Experts of a small language model.
Size: width 640, vocabulary 16925, 225M parameters.
Experts: 16 experts in each of 11 layers, 224 ReGLU neurons an expert, 2 picks a token, a softmax router.
Below are experts of layer 3 (counted from 0) of a mixture-of-experts language model. Rows are named router (the router's row for the expert), gate (a neuron's input weights, with its number), up (a neuron's input weights, with its number) and show model dimensions 384-511. Each number is 200 + 30 x the weight over its row's rms, rounded and kept within 0 to 999.
Before each expert's rows: "gets" lists some tokens that make up at least twice as much of what it gets as of all text. This comes from a sample of Wikipedia text that the model never trained on. Tokens count by the router's weight.

# expert 12
gets: ":", " by", " |", " with", " of", " from"
router,246,220,164,255,236,219,230,115,196,191,150,161,201,227,173,203,137,181,186,208,206,218,210,211,193,225,175,236,229,185,227,214,226,168,238,164,144,207,181,169,239,186,224,193,256,196,197,255,155,233,155,205,198,213,178,199,199,167,189,233,238,155,208,162,257,201,213,189,191,220,244,202,165,205,151,194,185,183,222,199,222,213,197,226,201,228,222,161,162,262,246,263,192,160,192,203,201,166,184,192,192,229,162,169,190,199,183,259,209,146,185,140,156,185,176,199,197,229,229,183,199,219,253,172,167,196,193,161
gate0,161,228,168,256,202,152,182,166,138,182,200,193,200,150,162,159,188,155,245,178,208,219,197,238,228,183,170,161,215,190,213,298,245,170,193,158,153,184,216,204,225,213,221,209,157,227,208,230,205,205,248,177,180,189,220,169,201,124,212,239,238,258,162,234,180,193,212,197,181,204,157,224,174,234,205,240,220,174,221,198,182,182,161,236,168,168,153,131,256,219,181,144,197,163,204,216,190,243,170,263,212,165,196,157,208,197,227,183,244,213,202,244,189,207,242,159,192,168,239,193,179,148,181,191,222,223,173,243
up0,217,204,195,266,254,202,222,225,232,252,174,206,154,199,233,229,241,187,205,181,192,244,205,191,167,231,235,205,196,200,176,205,219,207,163,213,161,205,265,208,186,189,199,159,201,153,146,214,184,172,139,227,115,210,201,182,194,218,229,185,214,221,175,124,214,179,169,234,189,252,214,194,202,215,155,246,162,177,204,174,174,166,228,186,196,181,182,217,180,187,220,176,228,239,217,197,193,178,183,213,176,172,230,198,242,217,213,202,239,252,146,219,231,237,204,212,177,261,207,212,186,252,182,160,158,231,244,148
gate1,220,191,234,193,221,213,224,197,184,162,204,215,192,197,200,214,239,195,192,173,149,166,157,210,211,209,229,196,260,221,213,124,149,141,209,196,204,184,191,207,154,247,173,140,253,201,168,193,206,183,278,186,198,260,190,199,236,206,236,181,171,242,235,195,156,194,196,206,184,221,176,260,229,178,227,216,211,243,213,186,230,176,200,158,238,230,220,194,205,176,214,262,254,225,191,206,252,185,152,197,193,216,175,193,169,200,195,179,203,225,179,167,161,206,194,231,160,196,156,178,225,172,248,230,230,222,230,187
up1,242,208,197,233,201,191,206,163,214,166,233,260,229,136,134,185,164,233,182,170,232,118,184,189,197,230,249,194,225,203,163,231,201,174,256,150,211,177,141,180,178,157,230,230,208,228,237,199,201,204,215,203,196,266,215,131,143,195,125,192,180,214,238,235,192,202,167,203,242,189,257,202,186,215,194,205,216,188,170,236,198,177,216,232,190,181,204,164,268,236,169,226,178,189,180,186,183,257,204,209,212,175,254,175,256,218,156,210,195,228,163,217,264,236,276,169,264,242,212,234,186,213,249,195,166,186,171,184

# expert 1
gets: "\n", " |\n", "-", ".\n\n", "\n\n", ")\n"
router,185,215,189,143,239,194,208,168,187,207,199,232,200,177,187,192,184,188,148,157,257,244,248,166,223,198,201,218,123,182,219,184,174,237,142,249,213,236,233,233,212,176,222,203,194,173,231,180,248,198,138,261,202,181,211,193,205,227,215,152,239,227,184,219,230,257,192,184,209,180,180,165,191,174,211,216,170,238,234,228,190,161,185,192,237,208,154,163,198,202,175,218,208,176,117,217,168,250,224,178,207,149,207,224,231,179,231,174,159,122,213,222,190,164,209,253,250,160,240,233,237,217,228,216,260,198,204,161
gate3,245,182,200,168,166,229,218,174,221,198,229,208,186,183,181,183,187,182,237,221,166,188,196,231,182,174,179,241,213,196,195,198,173,223,221,159,231,229,203,209,232,211,202,209,143,238,210,174,222,283,211,195,221,205,161,182,175,169,165,172,217,205,176,172,234,251,166,209,224,172,199,186,169,184,243,208,191,289,207,197,210,239,192,210,182,225,219,173,165,179,190,184,192,153,202,214,248,144,207,194,165,246,254,233,176,159,233,153,180,166,170,212,224,209,173,210,230,182,162,170,174,185,197,187,218,168,194,192
up3,245,226,216,172,144,172,223,174,157,211,206,224,226,213,180,211,208,181,156,200,153,178,197,186,255,159,236,206,207,146,154,252,225,194,192,234,170,189,216,194,171,189,217,235,188,194,206,159,221,168,222,141,202,192,210,241,203,193,188,154,162,200,232,180,189,236,214,227,180,219,242,184,161,233,145,211,180,164,214,195,202,198,166,240,213,162,175,224,204,185,201,155,225,178,205,194,234,196,188,185,236,212,189,166,219,124,221,226,203,152,198,183,225,192,160,203,206,177,221,166,190,199,234,194,182,185,212,126
gate4,210,176,171,171,157,158,154,152,238,168,248,179,225,204,188,200,210,189,211,201,221,227,185,208,193,196,242,212,173,197,194,140,230,143,189,227,167,196,206,199,215,183,224,136,180,157,219,200,268,268,229,210,197,228,184,140,213,216,145,196,157,238,188,220,230,192,188,185,156,146,212,262,192,156,219,238,246,147,185,244,176,215,221,203,175,235,191,191,164,237,239,162,227,176,215,244,246,186,231,195,207,250,216,205,233,189,182,219,189,226,200,233,220,175,180,172,202,185,188,228,224,171,189,178,183,224,135,188
up4,260,200,165,141,224,239,281,175,189,178,188,199,154,185,216,200,210,200,199,187,208,150,171,204,237,197,226,208,234,248,135,156,177,162,220,247,215,180,182,171,182,255,221,199,187,190,184,224,229,300,232,173,221,163,210,200,226,193,160,232,182,164,170,198,212,221,127,178,152,206,215,247,208,151,245,193,178,230,199,194,170,199,251,189,162,215,206,247,210,189,248,246,219,158,124,215,196,209,230,200,188,222,229,207,197,169,229,229,186,196,223,191,209,159,174,206,162,197,246,226,172,212,193,213,146,199,224,197

# expert 2
gets: "0", "1", "2", " a", " two", " other"
router,202,221,182,171,217,166,169,200,166,194,149,216,164,245,224,180,183,244,183,212,207,180,219,224,202,214,232,233,236,183,150,217,187,182,204,249,183,211,173,219,220,184,204,229,252,192,225,223,189,190,198,188,232,225,205,234,208,209,170,178,214,203,219,239,184,188,188,226,202,229,173,206,208,189,117,145,223,153,193,243,194,227,140,247,190,249,237,201,184,160,170,244,202,172,252,144,230,143,179,161,222,215,208,164,208,205,211,209,184,193,193,200,208,207,207,144,201,224,200,154,226,172,215,204,224,196,194,192
gate3,238,204,157,192,228,170,232,195,199,228,200,219,215,215,202,191,183,201,189,207,217,238,203,250,260,201,228,169,187,216,214,142,196,173,161,207,198,209,202,197,134,164,217,261,158,188,217,259,224,199,251,213,243,237,192,149,199,202,217,228,179,176,202,261,192,216,273,224,281,193,202,216,208,222,205,175,243,197,197,179,221,247,215,222,234,207,149,160,209,189,243,186,200,206,228,169,229,189,217,227,198,145,216,254,194,250,191,174,211,212,236,194,195,213,208,197,133,206,201,144,121,202,220,211,174,223,205,223
up3,238,187,174,200,202,198,137,168,187,179,139,274,188,182,202,240,217,282,224,165,216,175,195,239,241,232,149,183,210,187,193,190,170,171,182,165,162,211,239,186,173,174,251,247,175,246,149,246,195,229,238,224,240,203,224,261,204,214,164,190,219,220,241,160,225,209,177,181,133,188,174,224,212,161,208,209,234,227,219,234,218,188,148,161,226,188,217,225,225,133,225,183,186,166,203,123,198,199,197,269,178,158,166,154,202,174,200,185,212,224,212,192,238,194,192,218,230,182,188,281,185,171,191,212,183,178,137,134
gate4,218,215,165,211,224,275,188,175,209,190,160,213,163,224,186,191,196,229,200,164,218,177,183,231,196,195,175,219,210,212,179,192,168,170,139,170,161,233,241,219,222,215,183,150,173,207,233,165,160,204,215,183,159,220,201,157,173,233,204,217,147,191,195,180,200,185,225,193,188,181,243,203,203,255,176,190,194,156,226,163,249,275,174,226,233,171,208,175,243,190,241,202,209,143,164,148,241,200,229,166,199,168,272,246,216,217,225,233,209,174,228,228,204,238,221,221,197,176,192,166,231,221,166,225,243,195,207,174
up4,188,147,150,195,223,233,214,191,206,127,231,197,212,162,158,163,196,191,128,204,185,227,244,211,216,198,158,231,196,214,186,226,236,164,166,152,213,190,170,216,229,187,218,222,227,259,183,165,204,206,209,146,196,235,218,202,231,210,236,163,213,206,197,200,189,112,182,208,231,215,201,200,215,202,177,251,194,167,216,201,243,254,215,228,233,169,214,222,206,177,183,202,125,197,160,170,217,215,153,209,207,141,179,226,241,253,192,141,173,189,201,161,215,212,143,202,193,190,190,231,114,209,233,166,187,191,197,218

# expert 7
gets: " in", "|", " of", " the", " at", " on"
router,175,182,259,210,182,214,215,206,188,202,223,192,197,182,180,179,199,194,179,211,168,162,158,194,215,130,177,188,214,211,198,226,184,175,188,175,184,222,233,126,114,167,216,233,166,124,175,219,206,186,153,215,207,187,199,298,243,131,195,221,230,233,195,194,216,213,231,183,212,157,189,249,209,230,196,235,176,230,192,210,167,231,249,190,172,215,240,184,231,217,216,187,187,210,195,223,201,167,193,221,184,221,194,171,204,154,189,180,210,218,216,166,230,146,183,201,178,189,215,181,220,234,231,194,177,171,137,169
gate3,217,202,203,182,203,167,196,208,227,196,188,142,224,253,195,199,205,192,227,245,231,204,183,165,193,158,206,212,271,206,236,165,138,223,166,224,160,207,193,191,186,178,233,185,183,173,222,128,218,164,198,144,205,189,144,235,185,190,242,195,150,195,232,268,223,165,183,144,159,228,184,238,186,172,186,174,187,177,192,130,191,202,227,208,154,234,176,180,181,172,204,163,168,202,253,168,222,193,263,208,166,133,223,195,244,216,146,181,217,202,220,214,176,212,166,216,212,184,151,207,238,178,206,235,248,160,251,201
up3,178,187,228,229,142,179,219,221,229,209,225,158,216,209,220,198,218,220,169,131,250,233,166,204,194,170,220,217,154,160,191,181,260,233,228,252,176,221,162,164,224,210,236,228,195,169,213,144,179,195,209,263,211,200,203,196,224,205,189,249,203,202,199,193,252,141,181,188,133,204,160,176,209,143,227,252,236,190,234,206,202,166,145,197,201,215,169,199,186,175,127,190,196,200,237,178,231,191,153,212,200,202,166,189,205,183,124,172,163,281,150,237,173,227,257,242,187,175,180,212,184,192,132,137,178,203,197,211
gate4,168,209,176,246,211,161,199,172,173,241,107,101,151,208,196,196,194,207,218,227,157,190,267,207,114,191,220,159,162,229,147,178,206,157,202,178,162,205,205,193,177,177,183,205,175,216,250,243,210,151,222,214,215,210,198,196,189,205,236,225,208,273,202,183,201,195,190,155,199,184,200,177,186,188,191,249,235,197,208,212,241,192,228,262,200,196,178,197,197,186,172,219,199,156,171,141,241,210,204,229,214,215,228,247,253,214,175,185,229,263,181,227,237,190,177,238,145,194,247,191,180,162,201,169,201,219,165,205
up4,213,216,209,240,172,211,217,166,236,192,187,196,199,198,189,223,160,260,167,236,200,192,173,211,175,168,196,235,210,202,247,224,149,237,168,198,216,164,204,193,183,243,217,198,171,212,245,200,205,204,197,230,162,210,226,209,207,241,166,139,155,117,209,225,220,233,165,237,167,221,169,233,199,229,205,175,180,216,216,206,238,174,212,180,166,196,245,177,133,245,167,219,187,132,145,200,202,207,205,161,205,168,179,147,237,253,178,169,219,165,200,219,201,232,178,217,186,247,203,235,210,165,204,231,176,227,249,245

# expert 14
gets: ",", " (", " \"", "),", " that", " as"
router,216,173,217,198,180,199,191,195,236,187,187,211,131,176,166,178,229,229,149,180,216,199,215,230,242,201,174,195,157,215,179,180,210,214,182,217,201,209,209,212,203,231,168,211,189,237,181,213,250,250,175,249,203,206,181,203,226,219,185,221,184,147,196,211,189,183,168,210,228,159,199,214,187,197,169,246,217,197,170,163,223,186,182,291,187,170,190,264,193,233,203,216,204,212,109,203,234,162,217,185,264,217,179,207,212,230,202,199,255,195,186,187,156,236,220,211,113,236,188,148,243,222,165,224,213,239,179,176
gate0,211,232,178,178,229,196,246,172,207,181,229,174,224,239,220,166,207,232,198,203,156,170,190,232,182,169,217,162,172,148,197,223,197,201,187,221,159,221,181,232,199,254,210,161,162,219,186,145,191,208,240,243,136,240,194,225,193,237,169,156,206,159,198,201,217,193,243,254,248,227,221,188,252,168,191,241,199,191,220,246,255,225,246,185,249,173,197,274,179,179,181,220,218,179,223,203,158,199,211,186,202,214,175,177,167,181,208,191,249,202,208,139,241,134,169,195,187,228,168,197,204,225,210,190,180,180,172,207
up0,186,189,182,180,147,224,190,175,165,218,211,179,202,247,203,217,205,175,250,199,192,144,177,172,158,251,163,153,183,158,218,217,235,172,158,185,193,120,211,240,175,188,201,167,215,189,264,208,218,176,236,178,176,231,206,184,135,188,206,177,192,195,211,246,248,252,206,215,207,247,183,250,185,186,193,235,199,200,155,215,151,236,137,203,216,202,221,258,217,219,205,230,203,147,185,190,162,170,208,213,204,192,175,231,246,178,206,173,220,171,197,201,196,220,233,231,214,193,189,133,202,188,224,193,194,199,208,163
gate1,177,211,242,230,216,210,199,183,228,160,246,223,249,232,239,181,181,151,222,178,266,208,154,172,190,211,204,220,205,195,220,227,165,183,209,226,212,190,197,195,249,201,270,191,226,173,168,222,199,222,216,250,215,202,186,259,221,236,197,222,205,179,192,183,202,191,228,181,207,158,235,218,172,220,216,189,212,197,197,240,162,219,224,159,229,173,175,190,155,202,261,166,221,181,192,188,142,196,233,243,188,135,229,164,182,139,241,148,219,224,170,163,188,206,140,185,208,177,220,183,176,161,208,137,237,153,188,248
up1,185,160,207,185,202,166,168,208,253,154,241,213,217,112,206,223,204,230,154,235,191,198,135,215,239,192,197,211,230,185,202,221,179,172,281,199,205,205,285,164,204,199,212,203,228,187,177,191,174,214,228,180,200,148,154,195,255,156,173,260,155,184,174,208,247,181,227,154,211,216,179,171,170,211,204,190,156,199,208,166,239,181,216,205,114,225,211,183,195,221,217,179,207,169,249,174,208,190,193,152,210,180,204,195,203,178,194,219,190,207,172,227,169,241,210,165,213,253,209,191,165,198,208,211,192,202,206,243

# expert 13
gets: " the", " The", "'s", "The", " his", " her"
router,220,220,198,170,222,196,186,254,221,147,249,183,190,194,177,220,148,134,164,206,182,174,204,223,164,193,178,222,202,164,195,221,190,155,192,225,181,252,187,285,201,215,135,179,247,178,168,155,201,193,196,242,206,220,220,217,197,232,211,172,225,221,186,188,177,230,209,164,161,198,204,248,197,184,226,166,215,224,189,245,174,177,183,174,225,220,279,212,208,139,172,162,163,170,210,236,194,193,189,250,202,206,211,182,206,178,165,218,247,237,191,220,177,178,201,156,247,189,239,191,155,184,181,202,222,194,228,200
gate3,180,190,206,206,199,171,164,173,199,207,184,170,202,182,184,187,199,178,181,224,214,205,143,213,199,156,213,191,212,175,178,140,265,124,227,194,207,249,180,177,232,231,176,172,187,121,150,197,203,228,243,195,242,220,204,214,227,203,169,210,172,258,164,178,214,201,100,246,166,192,174,226,167,188,265,174,211,195,207,206,216,196,216,184,221,163,174,192,183,180,118,245,244,223,230,210,198,190,171,227,202,191,165,166,198,151,207,189,223,213,178,202,172,171,215,203,187,203,194,188,258,211,181,113,222,200,186,189
up3,219,183,175,215,154,188,195,188,204,152,189,194,161,170,188,158,160,232,214,188,255,189,201,211,215,181,209,290,235,226,234,215,198,177,197,197,207,199,196,204,136,199,201,200,212,151,250,177,217,243,260,193,163,188,183,142,280,189,195,177,228,205,248,145,193,174,253,193,200,197,187,177,172,171,140,161,169,211,166,153,218,164,209,157,203,222,202,143,250,202,218,253,204,208,243,230,240,200,226,239,158,186,239,186,163,207,226,183,237,197,261,237,196,189,235,203,163,226,246,195,209,230,215,186,132,229,231,221
gate4,192,245,165,229,158,245,176,200,218,212,226,216,202,199,159,156,190,156,155,195,251,185,183,250,232,132,226,220,226,188,219,194,231,173,109,171,220,196,223,162,211,223,192,206,204,166,210,172,211,160,195,205,219,177,203,217,243,152,245,161,128,200,203,204,185,177,192,185,173,186,169,189,179,161,194,194,220,191,211,166,202,194,211,210,199,240,233,262,187,206,172,216,208,179,172,224,153,162,141,189,169,182,215,178,188,164,199,186,170,193,227,228,189,214,224,194,180,193,168,199,277,243,231,197,208,229,233,225
up4,155,167,220,203,200,211,166,259,180,199,219,214,172,181,206,219,199,187,208,209,162,204,251,250,187,199,211,195,239,201,212,184,174,178,178,123,225,216,247,181,176,241,188,207,203,251,216,208,247,198,236,198,176,177,198,247,170,126,189,189,221,185,203,175,194,232,182,229,149,176,177,159,224,155,185,229,186,225,198,169,182,117,185,248,205,234,170,241,166,117,215,198,247,189,176,189,183,201,172,172,191,297,205,236,191,222,195,203,213,232,246,167,168,187,201,220,236,166,189,185,189,210,255,197,224,187,182,169

# expert 15
gets: ".", "–", "201", "200", "202", "199"
router,149,196,164,206,177,155,203,198,181,210,183,190,184,166,141,228,224,227,173,219,233,157,211,211,187,213,230,171,199,173,221,189,247,223,196,237,210,206,183,228,222,181,216,200,243,196,176,209,183,215,236,211,189,216,252,177,202,234,208,211,191,195,191,206,232,154,201,204,152,196,214,175,183,196,179,250,275,198,205,125,256,143,184,177,182,203,177,215,189,228,194,252,210,176,177,165,208,207,206,224,185,241,256,204,295,221,150,218,210,166,165,251,229,168,145,209,173,155,242,212,211,216,184,194,231,243,231,171
gate3,153,214,229,256,158,262,293,175,208,172,163,167,180,233,184,155,223,179,246,190,221,294,224,236,214,168,186,256,148,238,201,184,198,232,196,182,160,165,184,166,235,240,206,181,220,219,173,202,179,201,253,155,267,184,255,171,245,229,151,198,208,196,212,218,221,204,234,201,204,211,241,222,178,168,188,219,208,215,198,178,188,186,185,201,169,234,194,217,240,209,239,208,137,237,244,197,195,170,174,238,181,202,265,188,193,206,191,194,193,215,197,248,176,187,199,200,242,194,188,241,137,210,246,158,153,227,229,224
up3,174,201,247,138,226,151,206,237,213,200,191,208,214,228,171,156,214,174,171,226,190,199,223,201,159,160,252,234,202,194,182,172,174,230,185,201,161,208,248,210,167,174,195,201,197,183,238,144,187,273,223,235,192,180,198,171,212,232,184,220,177,192,192,156,142,187,217,228,149,229,118,197,171,217,167,177,247,210,276,156,183,216,186,238,142,230,163,162,203,224,229,162,176,183,159,231,216,147,199,159,177,190,183,173,216,207,198,173,195,210,190,170,122,160,196,204,148,165,211,178,230,192,209,195,221,164,202,226
gate4,180,181,176,163,202,186,215,198,199,234,203,173,219,262,165,160,246,144,186,175,173,183,204,171,213,169,193,234,203,210,226,186,236,263,260,188,171,207,243,219,167,214,198,206,223,258,154,177,201,197,196,182,215,217,171,237,228,188,205,226,231,192,209,215,200,214,152,198,207,234,179,203,198,183,147,255,170,211,200,201,198,171,212,190,201,249,209,162,206,210,204,242,128,215,141,223,214,212,189,194,142,235,176,238,249,170,190,202,185,177,155,197,218,192,200,221,194,169,194,253,214,256,165,206,160,223,174,230
up4,202,225,183,202,221,257,174,169,235,197,217,197,201,197,219,209,177,228,213,181,171,208,161,191,175,187,210,228,216,216,253,188,194,217,212,153,162,185,198,247,184,224,164,163,170,228,201,165,144,198,207,144,240,194,206,222,219,236,203,173,212,147,237,188,235,163,191,184,281,194,184,157,213,169,170,237,174,154,221,138,190,173,228,206,209,212,173,231,137,236,222,189,239,191,204,232,250,167,200,259,195,187,157,181,134,216,198,270,206,228,196,213,196,210,167,217,184,188,206,165,141,178,188,203,201,211,218,222

# expert 0
gets: " and", " was", " with", " had", " were", " a"
router,184,170,230,224,242,164,175,181,206,187,199,186,218,165,139,233,183,201,174,233,208,236,185,217,220,177,206,194,210,239,224,213,269,273,188,198,228,200,148,233,247,246,232,242,192,245,225,137,209,178,190,226,194,223,193,157,162,190,175,228,203,216,209,170,239,181,199,249,234,195,219,205,207,168,217,161,194,186,185,202,190,233,174,141,191,199,174,217,180,144,207,219,201,179,138,235,204,201,206,179,178,202,187,218,190,215,190,163,204,219,247,147,188,199,205,176,119,222,188,230,143,191,171,208,182,179,188,188
gate3,193,193,211,228,202,229,173,284,244,244,243,172,203,226,181,227,148,227,174,205,215,175,208,181,209,176,210,290,149,214,172,184,185,258,236,149,186,218,197,209,170,213,227,216,257,171,201,162,222,208,165,213,195,209,152,242,194,149,204,202,164,217,264,198,241,186,247,199,238,223,190,197,199,220,246,203,205,212,232,229,135,239,201,197,227,222,230,239,211,267,218,206,229,174,174,207,183,180,203,247,222,197,175,203,178,126,205,202,180,194,195,186,179,234,172,233,191,181,191,163,162,147,227,213,180,223,213,222
up3,259,191,192,177,203,208,223,195,174,172,167,179,184,210,184,199,226,199,243,219,175,247,236,233,165,196,247,193,192,194,240,222,220,187,174,206,185,121,249,173,158,213,195,226,264,208,204,156,191,178,195,189,219,174,215,170,234,218,200,220,195,191,149,216,252,248,176,224,142,162,185,278,190,224,185,208,206,194,160,198,242,204,180,175,191,163,211,180,213,176,145,205,209,234,212,193,173,170,211,164,195,195,238,209,178,217,139,220,171,211,166,197,164,213,183,194,202,186,200,196,200,245,211,174,176,205,200,195
gate4,183,220,193,231,198,158,222,239,283,235,269,174,153,209,211,190,207,228,178,195,197,237,179,181,240,197,168,188,211,158,197,185,232,219,247,227,228,245,193,223,221,252,222,178,199,201,141,168,243,246,209,144,224,192,163,231,203,276,200,145,145,184,138,201,190,190,209,214,220,213,154,226,232,157,166,210,195,185,224,182,243,195,167,202,207,218,144,192,235,267,199,185,183,194,215,232,231,242,200,204,223,191,163,189,187,217,173,178,198,189,181,185,169,198,188,217,281,159,262,131,196,185,201,244,191,196,186,235
up4,226,177,229,223,200,270,203,210,190,177,238,271,207,220,237,191,183,210,169,182,191,174,206,187,201,150,194,220,177,245,221,215,156,216,172,207,157,198,239,179,224,218,196,241,219,226,198,205,154,212,161,227,161,242,252,188,143,160,212,261,188,221,173,194,130,180,224,191,145,214,196,209,150,214,205,169,172,178,190,149,207,203,193,190,152,137,247,218,216,239,196,214,185,205,91,210,196,206,187,184,198,162,220,251,232,246,204,182,220,229,189,231,179,204,207,198,197,187,140,190,168,237,217,165,224,183,166,170

# expert 6
gets: " |", ";", ");", " –", " /", " -"
router,151,203,217,193,156,180,195,178,205,201,214,155,207,251,215,151,213,218,236,179,188,196,256,234,160,195,195,197,225,238,181,182,169,208,214,202,186,203,218,219,255,191,217,244,249,189,210,194,160,200,186,259,162,217,206,220,209,238,146,209,216,160,188,241,206,175,219,209,162,206,177,227,170,220,140,204,191,179,204,242,260,194,210,225,252,178,193,216,230,247,207,196,244,189,190,213,223,193,189,226,199,239,214,203,197,220,230,189,255,163,192,129,187,259,187,132,188,212,219,170,172,195,221,179,231,202,186,198
gate3,176,140,204,244,209,230,162,232,244,263,149,231,194,178,218,190,171,209,184,220,163,204,173,209,187,223,218,198,150,239,204,236,195,234,238,179,186,284,185,204,169,204,189,214,234,184,175,205,176,209,256,237,215,173,153,209,207,172,272,190,207,183,168,187,183,181,192,193,178,163,212,171,196,241,185,173,214,175,163,245,222,178,203,183,202,256,194,217,219,138,198,219,223,181,258,158,144,182,178,160,245,198,234,192,204,166,258,185,155,159,157,217,178,183,221,227,197,229,202,133,252,242,189,221,210,221,205,211
up3,157,202,194,189,227,246,150,265,213,234,181,190,171,202,222,172,196,220,175,251,199,179,222,201,146,210,191,197,229,230,213,220,161,205,162,234,207,177,191,274,205,188,206,160,221,202,150,135,193,174,168,150,139,232,179,222,224,216,194,187,162,177,188,185,196,221,209,168,151,176,207,164,206,185,220,169,211,239,248,194,189,137,249,151,183,225,148,186,259,161,182,174,202,185,220,235,166,215,177,159,182,230,144,212,183,180,202,184,195,181,192,180,206,165,205,248,170,216,211,178,205,201,216,157,217,217,220,224
gate4,235,172,190,170,199,191,214,188,180,195,158,229,187,200,199,161,222,207,162,189,229,187,191,139,193,263,231,172,197,197,179,233,185,215,208,159,221,169,191,173,237,181,183,202,198,196,184,196,205,206,155,231,175,139,240,227,207,245,250,227,119,245,203,145,182,147,205,200,200,216,186,235,202,216,187,214,193,211,206,190,191,192,136,217,258,218,233,177,189,193,204,233,195,187,221,252,182,206,234,198,232,212,214,185,250,204,173,222,202,206,210,268,202,185,237,189,200,182,192,205,188,268,183,234,195,215,227,215
up4,182,186,260,217,188,196,171,182,221,180,166,167,211,232,166,182,163,216,145,254,249,214,210,230,250,184,208,263,212,242,200,197,198,229,153,211,182,254,297,216,238,200,171,174,215,179,251,201,184,198,197,204,176,210,213,216,199,178,208,175,163,147,197,149,201,166,233,233,195,241,214,235,227,220,235,202,175,167,179,180,186,156,147,251,169,206,254,166,214,169,172,241,187,202,115,244,216,207,201,133,161,209,235,193,216,243,196,217,182,228,170,202,219,206,219,197,156,160,188,154,205,161,280,169,205,209,173,230